From a checkpoint of a small mixture-of-experts model trained on Wikipedia.
Experts: 32 squared ReLU neurons an expert, 8 picks a token, a softmax router.
Training: a variant of SOAP for the experts, 4601 steps.
Below are experts of layer 11 (counted from 0) of a mixture-of-experts language model. Rows are named router (the router's row for the expert), down (a neuron's output weights, with its number) and show model dimensions 0-159. Each number is 128 + 32 x the weight over its row's rms, rounded and kept within 0 to 255.
Before each expert's rows: a language model's description of what the expert responds to. This comes from a sample of Wikipedia text that the model never trained on.

# expert 52
Whole words ending a name or cell in sports and results tables (York, Pacific, Pittsburgh, World), right before a | separator.
router [146 104 145 113 148 120 112 152 131 159 140  68 141 176 213 118  98  91  94 122  92 155 117 150  80  87 130 101 144 122 153 106 114 178  98 147 153  90 108  97 145 120 111 111 166  89  58 154  59 140 155 139 153 113 121 160  82 121 157 141 138  89 129 173 110 105 161 109 127  87  93  97 103 142 132 125 115 175 177 156 132 141 167 136 142 121  92 103 135 102 189 147 100  73 114 118 143 135 209 147  90 100 121 154 121 107 115 170 133 125 104  95  74 141 114 129 187  73 159  64 190 105  82 131  99 132 108 155 148 162 166 179 200 123 111 131 188 140 150 163 164 118 187 124 142  67 161 115  73 115 115  88 121  85  77  89 155 167 129 125]
down0 [145  81 115 127  87 115 132 183 118 141 139  81 156 159 140 129 123  86 157 114 190 114 116 222 120 146  98 129  92 154 168  67 143 117 164 122 127 137 178 126 134 150 154 125 141 138 126  55  93 139 132 120 112 161 126  61 136  81  89 120  80  67 206 124 113 109 143 116 107 142 130 141 181 107 110 135 140 179 124 112 102 148 114 130  79 126 104  64  99 127 202  91 178 108 140 172 195 189 127  88 139 133 113 178 144 150 152 153 163 184 102 123 113  94 117  47 107 182 160 152 169 124 100 105 101 109 133 151 144  78 131 114 110  67 124 128 119 155 104 125 116 114 130 127 186 101 118 109  44 129 151 104 151 105  96  90 166 130 132 117]
down1 [147 202 137 124 156 141 118 158 117 182  66 142 157 191  82 110 143 104 133 122 103 123 127  67 151 136 134 152 130 180  98 106 140 161 118 137 137 139 111 108 196 106  94 114 172 100  53  78 123 121 100 139 152 120 168 126 148  91  99 156 153  93 194 135 133 146  87 118 130  97 109 125 184 127  81 110 101  99 203 186 127 129  82 146 192 125 125 102 129 140 137  64 161  69 129 100 141 165 118  68 136 110 125 190 155 133 127 133 161  99 128 135 137  97  67 157 158 120 104 141 154 108 168  41 118 160 150 157 115 124 211 130  97 171 138  55 160 142 165 157 138 129 126 159 139 120 149 108 112 115 142 105 147 100  85 164 133  81 125 160]
down2 [101 198 104  76  65 146 110 181 128 115 132 136 125 125 131 107 121 161  95 130 174  87  84 153  91  94 116  81 104 157 143 114  83 149 155 146 103 114 107 164 169 153 140 168 147 119  93 104 169 108 156 119 195 139 107 188 170 101  64 135 135  93 176 131 114 140 107 145 135  94 175 132  98 144  88 139 165  59 137  92  83 141 137 193  75 136  75 115 174 126 135 136 115 126  95  84  87 171 152  88 217 110 120 155 105 127 134  85 110 120 123 113 168  88  80 155  95 145 158 185 170 169 171  47 116 140 104 136 145 112 105 116 132 151 134 139 135 106 128 155  85 121  65 143 162 170 152 111 132 102 115 119 132  97 139  94 125 144 202 107]
down3 [150 127 126 177 132 176 177 193 128 228 133  71  75 153 150  62 157 131 136  62 110 102 143 131 174 140 126 140  94  72  94 152 131  95 185  87 183 119 120  99 157 158 162 127 106 122 109 140 116 124 123 120 126 150 150 157 115 105 115  99 118 121 142  85 163 176 109 121 149 172 136 125 145 120 114 118 103  87 181 129 102  93 151  97 124 117 114 180 159  82 129 127  82 148  59 129 134 119 155 126  76 134 178  99 109 149 153 150 124 219 116 144 118 100 114  82 143 104 148 182 128  95 145  64 182 161 161 161 177  90 148 153 146 138  84  88 144 113  99 120 122 129  95 128 169 161 120 142 136 124 119  83 137 150 167  71  50 174 133 128]
down4 [ 80 139 114 162 188 108 126 139 111 135 119  68 152 126  85 159  99 115 112 121 129 105 102 203 122 114 116 138 103 133  88 159 113 101 171 151  99  46 103 149 158 157 143 117  94 113 167 166 106 154 101  75 165 150  36 108 108 111  88 136 132 141 125 101 149  82 156 121 135 105  83 144 145 132 107 124 120 180  94  78 131 136 150 155 117  94  85 156 102 167 102 122 129 135 120 197 165 172 137 153 172 119 116 101 157 117 109 141 170 103 102  60  80  79  83 132 128 118 145 151 119 145 236  76 130 138 137 135 112 128 111  78 141 131  93  91 124 119 127 177 130 155 105 108 168 121 152 191 163 139 168 147 154 137 162 148 157 132 233 157]
down5 [ 95 106 133 158 109 104 111 116 124 191 118 128 100 176 175 128 121 120 147 106  79 105 117 188  97 112 102 141 145 115 187 141  95 124 136 146  99 162 166 131 206 152  64 151 115 139 134 126 102  99 117 162 104 126 159  90 125 163 174 106 196  98 141  84 152 105 143 144 152 109  79 100 123  86 183 171 120  68 137 118 129 128 166 106 169 139 140 131 165 119 136 129  75 120 120  92 140 179 138  84 120 143  66 106 158  87 112 175 197  96  56 131 113 140  80  72  85  39 139 108 177  84 124 127 126 129 206 139 119 117 100 116 108 102 186 143 158 105 158 112 197 171 137 138 122 182 128 105 137 170 138 102  83 140 116 124 153 142 133 154]
down6 [161 101 111  99 148  94  88  95  89 208 130 155 132 136 141 123 127 146 121 137 118 188  94 104 102 147 146  71 112 131 151 137 131 159 162 129 173 141 135 117 116 178 185 118 121  99 145 161 112 108  75 104 133 209 162 132 145 120  65  87 150  56 142 137 116 144 101 127 130 145 187  91 127 119 151 126 123 127 104 130 181 156  87 116 100 151 100  87 112 107 143 111 159 113 120 162  54  34 143 122 165 126 145 186 119 134 116 131 131 204 155  56 101 143  87 105 163  99  89  82 109  79 136  89 130 103 162 194 146 141  91 181 159 176  74 178 134 111 129 123 104  99 145 149 100 181 149 141 155 111 161 145 118  87 134  77 110 137  97 145]
down7 [123 179 138 195 190  85  92 173 117 144 136 130 184 146 127 101 163 106 103 128 112  56  93 127 162 121  68 101 127 108 130  65 163  93 146 152  69  94  97  96 128 107 173 141  76 159 136 152 118 169 127 179 154  93 115  83  79 158 144  87 106 145 137 122 113 146 121  72 144 150 106 110 151 143 112 136 149 117 207 130 121 170 121 137 115  75 120 110  75 139 162 134 116 102 111  98 203 118 123 105 144 114 138 136 143 120 151 154 127 135 122  99 127 180 130 136 132 116 123 110 125 150 196  80 101 136 114 118 128 212 113  53 165  96 215  87 161 141 139 122 189 163 130 116 136 106 188 110  94 181  94  91 130 114  95 150 145  95 173 133]
down8 [121 101 137 144 143 196 169 114 119 198 195 151 109  88 132 160 179 102  68 150 126 125 151 169 112 144  58 110 156 152 160 138 161 146 126  96 172  98 137 157 182 120 156 133  76 167 128 151 136 148  92  69 201 120 109 133 159 103  99 101 131 139 175  96 120 136  76 130 125  76 128 125 137 152 114  97  91 173  43 130 144 110 123 133 166 119 151  77  91 114 118  84  91 133 169 130  76 106 167 167 137 170 108 165 107  85 111 115 123 102  80 106  76 125 149  84 128  51 101 112 137 152 132 165 158 216 133 155 159 136 104 150 179 169 111 101 115  99 142 108 114  93  87 169 180 105 114  94 127 115 179 133 109 122 130 127 124 123 171 137]
down9 [115 149 179 124 138 107  81  90  94 214 131 127 117 157 119  73 136 139 135 163  85 119 180 106 109 115  99 157 199 104 151 141 103 136 113 134 153  93 134 110 186 150 161 178 139 141 154 139 104 170 107 174 124 113 174 190 134  82  46  62 125  88 191  93 185 129 125 151 116 149  91 133 190 133 145 165  70  77 126 107 118 161 124 158 184  83  87 155 131 143 143 108  82 140 110 127 108 104 104 102 182 118 109 131  98 112 129 106  64 140 151 135  97 119 179 130 145 155  93 165  72 138 177 142 153  93 129 109 139 141 127 116  89 106 106 103 178 103 131 176  82 143  88 173 136 118 134  76 143 154 138  83 107 169 144  99 173  90 119 122]
down10 [ 94 169 140 136 151 168 142 140  90  99 108 185 145 136 147 112 121  96  78 144 135 114 145 143 171 170 114 133 167 112 133 113  72 139  63 107 100  64 191  90 130 103  92 134 126  87 177  62 183  87  87 126 116  77 103 159 139 165 106 157 152 132 153 129 107  73 113 154 102 176 176 192 124 132 142 108 202 119  73 115 128 168 147 209 179 133 123  56 172 113  99 148 155 129 112  97 101  84 115 159 101 162 120 101 143 132 137 165 121 131  84 119 166 154 146 134 119  94 155 137 113 112  92 127  76 121  86 101 187 168 120 177  74 160  86 161 138 142  97 141 148 102 115  76 127 129 117  96 118 115 133 156 122 106 199 149 179 125  99 134]
down11 [176 122 103 130 130 110 136  97 148 124 112  70 142 120  89 155 134 138 187 134 175 162  71 147 112 128  99 126 130  96 164 114  92 131 142  85  51 154 141 156 130  50 115 123 152 202 156 100 120 115  99  98 117 126 190 195 163 120  85 109 149 146 134 144 178 172 137  89 167 159  65  95 153 166 150 131 154 112 148 121 158 106 148 198 169 139 121 116  80 116 113 149 200  88  79 136  62 125 151 105 134 111 139 104  35 127  90  73  91 113  97  94 183 166 160 146 120 120 177 164 120 190 142 187 120 134 116 131 167  76 126 108  98  75 114 128 114 120 141 159 122 120 120 101  93  83 129 128 122 165 154 154 139 141  91 144 112 142 109 119]
down12 [128 129 118 127 119 131 119 199 102 189  95 139 136 112 102 110  75 129 148 135 121  55 197 101 139 131 108 103 154 139 117 105 142 170 120  99  83 150  63 149 161 156 106 171  66 113 126 142 109 153 163 131 141  96 140 137  99  91 165 116 155 217  96 203  76 136 124 145  83 113 106 145 142 126 103 159 133 128  95 204 138 152 128 180 181 135 144 145 124 114 104 149 125 126 129 130 113  85 157 135 163 116 144  94 124 111 144 174 124  73 142 137  95  91  80 204 100  87 150 166 167 119 144 165 184 157  93 102  74  92 110  93 150 134 118 121  98 101 138  77 124 167 122 134 110  95 111 162 145  82 183 109 104 224 154 181 141 118 126 116]

# expert 1
Commas and closing parentheses ending a phrase or clause, plus following pronouns and relatives, e.g. "1977), nicknamed", ", and", "who", "He".
router [110 107 174 132 125 168 168 155 132 133 146 102 142 145  72 218 101 151 155 123  58 110 109 111 122 190 139 163 145  89 140 106 109 103 116 130  94 111 107 127  90  90 144  88 147 171 169 102 151 136 110 145  92 132 180  58  95 128 118 118 115 126 140 155 147 129 149 129 174 154 161 110 119 139 141 155 136 146 133 106  88 140 161 120 100 146 117 179 143  99 138 153 158 121  71 122  79 150 132 148  56  90  83 107 104 160 103 168  80 145 121 144 181 131 103  92 147 127  83 121  95 141 100 123 102 127 136  81  68 136 109 103  81 169 147 128 182 131  93 142 146 255 133 116 165 156 189 187 113 147 140 110 115 116  96 154 105  84  51  89]
down2 [112 164 136 110 146 147 145 192 153 202 142 126 190 118 151 117 128 160 138  87 126 174 122 144 140 157 127 192 105  94 132 120 131 112 139 162 160  88 110 151 187 132 100 112  63 138 118 119  98 147 145  44 151 181 144 128 126  87 167 136 169 119 129 120 144 104 126 174 113 117 134 124 132 117 138 118 160 195 132 108 145 168  97 128 128 116 149 169 188 125 109 124 221  98 132 139  56  51 115 113 138  86 126  89 106 152 139  78  89 108 139  89 159 113 133 127  90 138 172  96 124 137 151 154 164 141 150 100  67 141 134  96  90 195 180  91  90  93 170 115 148 132 143 162 151 142  85 123 117  73 138  69 124  72  67 124 161  97  78 130]
down3 [130 133 107 136 184 100 140 211 153 149 129 129 116  59 142 142 138 112 149 125  99 158  92  85 145 111 173 139 129 114 122 102 187 123 140 130 134 165 126 152 142 166 110 105 147 137 163 169  70 122 159 107  89 147 111 215 143  45 139  76 112 139 125 155 122 145 105 104 112 117 108 137 191  87 118 137 169  87  79 164 102 144  92  95 131 132 134 113  70 133 178 126 130 125 108  83 218 113 134 145  89 123 154  25 129 116 162  41  83 142 152 138 143 155 124 162 105 128 111  91 141 100 126 147 136 143 156 145 134  80 135 113 139 121 139 166 144 128  56 162 121  83 157  71 101 183 177 127 180 126 150 138 130 120 111  88 109 114 180 141]
down4 [ 81 108 140  83 142 146 180 138 171 109 131 114 152 159 139 112 125 172 157 153 122  96 145  95 105 116 120 108 124 106 120 113 112  39  90  66 133  99 213 147 167 107 127  96  93 103 160 111 126 126 122 132 129  53 100  77  88 106 176 115 123  42 158 149 141 171 165 156 114 125 109 142 125  76 137 123 142 174 130 147 119 158  80 137 146 103 165  73 111 158 203 175 136  92 178 129 169 157 138 106 154 101 124 138 109 120  99 133 127 143 121  87 104  99 169  83 157 155 170 191 118 181 187 149 171  62 145 141 148 155 159 185  87 130 152  80 128 159 154 142 127 116  90 104 154 127 199 122 150 143 115  80 110 123  98 142 141  90 141 155]
down5 [176 167 192  82  91 130 152 168 116 163 143 121 140  84 145 108  75  43 113 163 127 114 127 145 185  93 129 150 164 122 106 118 116 118 131 137 115 150 120  37 150 158 124 179 164 151 166 135  97 113 142 148 102 164 154 112  57 113  36 150 140 100 124 100 107 122 145 158 173 134 139 164 155  85 130 189 148 137 181 149 119 110  91 120 134 119 132  89 155  55  86 133  97 117 201 160 181 169 126  94 175 143 125 139  85 127 102 155 109 147 140 167 130 114 166 104 119 175 103 125 136 118 137 165  98 154 152 119  74 105 121 161 109  80 126 182  72 147  98 102  63 127 139  94 147 118 158  91 164 115 107  80 130 158 114 164 146 122  91  99]
down6 [119  87 147   0  73 131 144 151 138  97 132  82 179 134 139 144  88 145 154 100 128 153  58 119 105 149 123 149 154 137 133 147 114 185 125 101 154 115 120 144 101 100  99 114 154  99 132  87 142 123 147 148 121 111 159 174 100 163  90 140 166 154 164 140 138 142 169 103 128  77 137 107 125 111 185 148 139 150 162  86 129 173 141 144 152 119 108 105 146 146 151  82 127 172 109 144 118 144 174 178 121 134 134 101 167 166 178 140 167 122 131 113 160 112 113 100 178 186  95 141 151 144 118 138 167 162 185  89  33  86 133  63 118 149 196 153 100  75 148  93 138 126 136 113 143 126 143 101 144 124  88  92  67 169 115  90  82 132  80 177]
down7 [159 126 188 131 170 157 122  67  85 166 123 127 153 142 140  99  89 112 126 142 115 171 120  53 104 108 132 160  92  65 149 115 139 143 140 110 135  77 128 117  69 186 174 116 150 123 134 150 123 181 160 137 138  94 166 153 114 220 123 115 150  96 131  68 125  96 103 124 131 124 135 146 145 144 109  81 149 118  53 169  76 113 148  91 106 103 115 117 110 166 107 104  90 167 125 128 140 118 118 118 170 154 132 134 117 123 169 149  62 125 141 210 122 191 171 100 170  93 129 201 118 158 108 118 118 115 135 140 175 188 146 177 150 119  64 130  69 184 112 139  94  97  85 106 107 118 162  72 120 141 132 140 144 109 143 189 123 150 127  82]
down8 [108 112 107  75 174 170 100 136 118  92 141 156 100 163 123  94 135  96 111 118 148 141  86  59 105 158 166 155 140  92 127 129 118  89 128 126 111 131 143  85 103 116 177 124 132 105  94 121 154 149 117 162 102 128  86 166 126 105  77 142 190 105 163 152 125  96 127 145  86 107 178 143 156 143 112 103 132  91 159 106 195 152 203 152 122 117 126 126 151 153 155 142 135  66 107 197 112  87 177  90 165 182 128 104 131 130 114 188 139 105 141 155 121 189 136 130 116 133 183 131 142 120 157 141  81 111  86 114  82 140  86  50 113  90 151 189  89 123 152  96 175 106 110 181 108 140 180 169 122  95 112 170  77  70 176  67 119 174 144  91]
down9 [ 92 104 161  90 119 151 128 120 190 137 143 127 153 117 169 143 154  95 179 153 122 144 109 119 108 207 144 156  53 122 146 140 109 120 152  97 117 135 114 107 164 122 164 133 181 142 163 161 112  77  81  99 162  98 145  86 162 112  37 139 152  65 121 117 188 137 167  94 136  93 108  91 113 128 136 167  96 135  92 184 135  75 103  96 149 109 136 127 174 119 150 174 105 158 115  94 129 119 133 166 129 129  92 173 104 148 113  95 117 158 148 223  29 135 151  60 123 132  89 110 114 114 120 141 187 120 113 121 109 165 100 123 163 162 144 150 131 120 122 115  87 140 133 166 173 140 107 148  94  76 112 100 113 159  78 154 141  47 123 117]
down10 [138 136 114  91 140 107 127 170 103 201  69 144  97 117 172 153 141 133 139 121 114  90 134  88 141 159 139 130 224 146 150 118 148 121 142 127 102 182 127 156 117  96 127 168 156 150  67 152 161 108 105 111  78 123 115 193 149 140  36  70 110 166 107 140 116 204 174  91 166 134 104 102 136  94 129 137 128  88 167 150 189 107 189 154 121 134 145 116 119  68 170  77 134 119 155  84 129 130 129 162 141 136  88 139  91 133 134 127 148 174 141 169 155 132 130 165 130  55 140 138 119 179  44  92 143  93 159 122 181 104 130 156 117 143 166 126  91 108 135 125 107 114 120  81 131  72 147  86 109 125 102 165 123 145  67 129  69 157 138 123]
down11 [139 118  71  69 118 105  88  64 144  66 152 188  85 133  88  75 177 146 131 165 101  93 180 144 136 141 137 144 142 153 170 105 174 109 204 178 158 174 166 176 170 168 142 143  96 144 165 117 165 108  93 109 107 125 104 117  74  79  75 135  85  92 146 180 122 117 135 129 165  65 142 126 102 159 107 135  68 176  59 108 172  94 175 161  93  78 165 169 130 118 107 153 125 150 170 140 164 159 166 128  72 116 145 117 124  91  99 129 145 121 112  96 110 129 100  78 123 154 150 187 118 114  83 112 128 152 151 170 119 162 138 154  89 111 160 141 150 130 129 127  67 112 123 113  88  90 145  84 102 117 155 149  76 131 132 137 121 130 125 114]
down12 [ 84 105 110 163 100 113 141 227  87 137  70 152 145 124 111 126 114 169 149 100 126 118 145 164  97  84 103 166 100 129  56  83  92 157 145 202 122 129  74 127 126 184 127 141 160 131 102 131  85 108 128 155 142 166  87  80 149 123 101 127 144 118 142 145 161 136 169 117 147 212  82 116 121 130 168 132 114 167 113 146 155 107 146  82  71 173  90 131  94 169 110 137  63 118 104 115 164 105 130  92 162 122 143 114 109 172 127  98  95 146 103 110 136 165 110 142 118 103 121 143 105 121  98  99 111 159 158 101 138 151 187  73 143 161 230 136 156  85 130 112 127 163  56 163 166 171  72 157 109  93 150 117 179 148 144 117 145 136 168 113]
down13 [133 169  74 112 163  91 120  87 150 204  94  37 143 128  78 112 162 147 127 134 124 113  85  79 152  64 175 110 142  94 114 156 113 173 106 147 134 129 130 155 154 107 133 114 126  66 130  80 161  74 156 123 200 156 142 137 113 123  87 174 123  85 146 122 135 178  62 127 115 131 132 160 129  84  91 152 192  76  95 136 148 150 156 121 140  99 170 168 140 123 120 175 139 119 134 108 130 114 133  99 186  96 129  71 140 125 117 105 123 141 170 107 168 104 144 214 134 138 128 121 162  74 143 174 109 110  92  98 194 103 152 137 120 188 162 103 176 107 136 101 131 128 114  85  54 118 138 150 157 102  83 153 143 152 145 116 165 171 127 142]
down14 [139 129 147 117  73 175  76 118  51 134 171 107  72 109 146 177  96  92 140 148 147 110 153 164 202 139 131  92  81 137 163 102 140  94 131 112 141  57 181 108  64  95 168 111 120 150  79  82 116 128 136 106 128 125 109 161 148 121 115 100 187 102 141 155 163 127  86  97 145 139 136 115  85 120  64 114 131 125 159 117 158 157 115  94 115 146 157  71  92 101 128 132  63 158 136 169 156 149 133 125 184 153 127 175 105 119 154 110 141 147  94 175 186  98 119 144 144 182 182 161 200 159 174 116 136 127 168 123  91 106  86 167 121 159 100 151 159 174 126  69 119  93  93 122 109 111 202  95 170 103 138 159 112 108 158 125 124 106 104 147]

# expert 36
Year-final digits in "Born:" lines before (age ...), plus pipes, closing parentheses and commas ending table cells, and stems like organiz, collabor.
router [ 98 127 140 123 169  59 116  99  89 167  71 155  91 178 151  80 106 107 162 117 118  95 153  77  66 151 150 159 185 128  98 148 198 122 139 165  98 131 115 141  54  55 146 129 195 137 115 122 123 143 131 115 134 147 145 181 123 122 141 123 101 135 183 166 168  94 144 174 153 118 112 173 102 146 139 115  99 138  88 127 157 139  96 100 134 162 146 153 151 163 164  82 112  93  82 118 139 128 112  87 134 140 123 122 102 127 143 171  99 181 107 135 120 134 110 132 133 113 126 128 166 153  56 182 144 176 175 160 175 149 141 115 129 113 192  84 119 142 103 167 148 153  63 116  77 144 178 146  71 127 130 107 124  64 114  58 140 109  68 116]
down3 [146  84 130 113 109 151 145 107 124  98 123 110 116 157 169 110  83  98 139  90 140  89 126 126 153 193 107 155 135 146 111 194  89 119 178  62 165 110 145 122 131 156 124 173 145 142 130 162 141 131 140 156 117 137 123 152 135 183 119 174 145 189 119 161 101  89 213 137  78 150 123 137 131  96 115  97 163 117 148  72 131 132 176 141 172  91 149 114  89  81 173 131 126 153 168  48 143 135 115 107  63 103 115 100  48 117 158 147 102 160 128 170 132  68  58  99 149 117  87 153 107 154 119 156  43  60 120 172 136 140 134  98 112 150  98 171 158 125  97 161 148 148  99 163 119 156  82 119 165 116 113  80 111 158 164 107 166  91 155 135]
down4 [137  88 119 136 106 163 130 116 124  81 110 126 145  95 108 132 111 138  69  98  65 130 120 195 146 106  62 129 203 110 103 136 132 232 134 161 155 100 130  92  89 131 126 148 209 152 152 134 164 132 104 125 124 153 106 128 112 162 117 136 162  54  94 103 143 110  93 137 165  90 124 134  95  92 137  93 151 131 117 113 128  52  88 149 130  49 100 140  81 146  87  62 148 114 120 118 171 143 143  74  65 149 153 145  94 135 157 154 148 174 146 165 159 116 137 168 132 150 171 171  91 155 174 119 101 143 103 136 147 105 112 161 133 109 120  53 174 151  95 112 159 128 183 120 133  88 124 132  82 182 141 142 190 114 130 139 121  94 108 116]
down5 [119 199 122 114 133 160 154 102 151  89 136 125 103 176 112 106 107 123 121 100 127 159 159 176 152 105 120 182  97 108 176 101 108 118  70 141 110  65 125 137 122 137  63 109 109  74 173 153 107 118 134 182 139 107 104  78 123 130  42  84 100 139  99 128 207  75  90 139 151 183  88 119 107 104  84 148  96 122  85 146 119 137 132  96 107  74 158  97 147 195 128 122 123 158 138 157 139 156 147  93 196 136  98 130 110 151 190 128  89 146 139 109 153 115 156 191 126 137 146 165 100 118 127 141 114 124 155 120 123 139 126 158 153  42 212  92 149 198 191 112  76 190 121 138 118 111 112 122 116 161 163 123 122 140  99 130 117 107 142 109]
down6 [150 149 130 108 172 147 131 151 139  88 140  97  98 139 148  81  83  93 105  96 134 156  72  81 136 135 177  90  57 160  97  91 140 109  94 166 117 124 122  91  89 143 168 116 100  97 136 170  93 146 167 140  80 121 100 110 106 139 104 129 139  94  98 151 176 120 170  73 130 157 138 190 127 175 130 125 142 149 155 102 154 192 110 129 146  77 136  97  92 140 111 189  98  53  72 174  85 159 128 141 184 123 115 109  90 145 161 115  88  87 110 149 111 175 135 182 140 132 182 159 111 144  92 117 110  91 138 104 161 167 148 136  93 151 199 141 131 126 167 170 118 170 140 113  96  79  72 178 122 123 146 130  56 132 184 116 133 180  93 116]
down7 [117 163 187 199 129 118  87 141 126 118 123 158 180 129  75  88 133 101  93 196 155 119 109 134 146 113  99 178 111 143  94 146 164  97 133 196 152  99  98 149 137 110  96 146 140 109 120 106 146 126 111 122 124 118 116 156 155 155 208  96 133 125 163 154 124 142 118 141 148  79 150 171 117 163  83 109  89 130  56  77  76 102  45 100 182 176 134 157 132 137 147 112  87 195 118 149 123 107 127 128  94 123 139 162 135 108 190  28 128 184  81  87 118 120  69 162 172 130 167 146 163 118 133 101 103 136 170  92 139 109 147 143 128 134  71 127 171  96 140 105 166  77 121 151 134 123 140  91 142 112 147 124 122 182 144  88 132  84 158 104]
down8 [ 71 147 164 102 157 130 117 135 141 130 108 134 210 133  72 161 160  81 152  81  92 181 201 138 101 118 128 166 106 138 132 131 113 155 154 193 127 172 138 171 147 129 146 115 146 122 187 177 125 144 116 134  87 128 112 126 126 109  77 113 163 102 124 137 166 132 150 121 160 111  74 112  59 108 187 169 117  72 142 122 115  91 158  96 160  90 134 127 116 114 109  69 131 111 167 146  97 149 113 173 121  99 121 140 103 113 169 218  86 110  50  93 108 137 129 125 137  93 131 118 128 163 116 190  92 145 162 165  58 101  97 151 174 108 116 116 117 114 143  95 173 117 172  90  92 124 123 145 145 130 149  57 170 156  88 106 163 181  93 146]
down9 [141 154  92  80  98 136  85 160 134 149 117  97 149  92 160 123 164 132 137 190 157 111 172 174 110 132 191 154 175 100 149 135 130 130 122 117 140 126 150  71 156 143  82 128  95  96 183 124 101 156 105  56 111 140 117  53 157 107 113  94 181 138  71 139  85 176 115 106 112  46 122 149 173 131 134 168  48 113 130 124 124 174 138 148 160 148 153 134 154 106  62 120 154 102 136 119 185 172 187  94 177 133 178 123 140 135 144  76 114 178 119 138 133  82 135 123 113 145  80 159 103 117  75 130 152 113  87 125  81 128 149 122  97 171 115  82  95 152 118 121 127 148 166 148 167 121 164 165 139 131  57 106 131  89  87 111 153 147 189 160]
down10 [130 143 102 115 106 130  93 157 161 195 139 120 123 163 141 152 127 147 120  62 110  92 137 117 139 107 106 128 140 107 151 184 130  86 115 129 155 147 146 175 130 117 132 106 141 221  51 176  89  68 132 147 157 146 146 192 113 189 191 167 117 155 103 134  56 138 164  77 106 176 157 125 104 156 107  89 109 131 144  57 174 121 118  77 104  90 108 106  99 114 144 123 147 115  77 175  91 162 220 153 139 105 125 131  96 143 116 114 150 153 154 152 136 140 179 171 116  90 138  66 101 141 111 135 172  95 102  91  93 120  56 126 128 128 101 167 105 106 149 143 125 135 133 115 122 144 145 121  60  90 125 134 131 103 172 128  54 108 126 140]
down11 [ 59 103 123 157 149 169 135  86  80  78 160 154 125 129 149 156 156 120  83 122  86 150  94 109 131 117 100 157 111 132  66 138 102 112 145 120 120  90  99 142 116 118  97  55 144  75 125 160 134 196 145 137 136 128 200 166 127 148 165  96 133  76 102 127 128  99 126 182  98 150 133 125 153  85  98 109  87  97 175 132 115 143 176 153 115 134 136 101 140  81 136 111 114  60 134 142 111 186 161 122 173 126 136 200 160 207 168 115 167  80 103  82 154 136 159  83 152 140 171  74  80 132 109 139 110 129  93 129 146 121  80 105 132 117 176  79 114 180 131 176  63  95 155 124 159 131 103  99 103 122 138 121 196 135 134 148 175 187 129 147]
down12 [113 112  82 130 124 133  88 144 108 196 141 122 110 118  83 171 162  77  70 159 142 176 155 153 139 202 130 117  90 160 164 139  77  93 114 126 171 154  72 141 205 172 128 131 117 203 152 154 160  72  63 131 127 115 128  92 139 106  69 159 148 144  97  79 137 149 124  87 139 130 157  59 166 127 130 174 102 162 179 152 125 109 127 135 145 118  67 176 125 114 167 129 123  98 166 101  79 118 115 111 132 120  82 153 184 141  82 120 129 142 105  74 121 105 113 184 174 146 130 101 150 128 170 105 122  90 112  85 151 214 150  78 158 180 107 170  90 125  95 103 127 124 161 149 124 112 124 113 147 120 119 125 105 127  76 113 120  93 146 112]
down13 [111 153  54 153 132  75 115  83 113 147 130 155 164 113 116 113 118 120 117 155 105 158 136 130  67  84 137 132 163 159 167 134 101  91 118 114 159 139 133 178 121 121  97 200 112 142 157 116 108 120 142 118 135 118 184 151 100 131  77 143 117 164 137 153 106 109 149 124 135 126 117  83 149 115 140 137 205 143 168 161 118 146  73 127 134 105 142 179  92  97  79 161  63  99 133 123 184 164 129 130 138 114 135 158 177 123 103 121 156 100  89 132 166 128 171  62 143  95 127 127 139  58  87 121  64 129 161 195 128 128 144 124 163 128 151  68 103  74 141 137  39  82 120 183 102 149 138 129 148  90 121 188  80 108 138 165 169 182 108 205]
down14 [148 174 143  93 138 100 113 179 155 173 140 150 135 163 134 119 129 102  95 133 142 128 122 145 177 163  72  99 148  90 160 160 126 136 127 124 188 139 162 136 101 112 124 108 124 168 147  97 166 153 149 114 121 157 150 108 118 163  41 144  65  77 114  61 102 159 162 114 146 105 101 173 161 181  66  90  61 138 131 157 117 174 163 122 149  78  67  95 128 131 140 113 174 105 106  94 119 104 128 123  91  45 156 129 152 106 182 158 125 156 159  68 115 154 120 120  99  80 121 188 118 132 137  91 127 170 150 141 178 142 138  92 115 128 105  65 128  98 136 180 140 124 118 130 118 168 200  46 130 140 117 160 132 119 107 119  96 171 107  77]
down15 [109 121  96 173 108  75 111  71 144 125 143 133 136 152 100  79 107 146 212 181 164 175 110 100 156 134 127 144 131 104 155  88  94 105 149  88  91 147 191 149  83 140  99  97 114  82 105 156 113  87 137 106 163 108 119 108 156  93 156 167 129 138 179  75 152 117  97 166 162 159 112 125 154 149  81 109 131  94 112 117 191 161 142 143 161 143 110 111 130  86 162  51  88  96 113 117 152 167 108 109  71 184 140  84 118 192  89 131 160 130 129 159 174 134 153 130 142 103 135 109  91 144 130 190 168  73 175 107 213 163 156 121 132 144 103 120  90 121 135 146 117 130 136 102 170 133 101 186 125 121 125  88 124  71 156 148 195  78 143 113]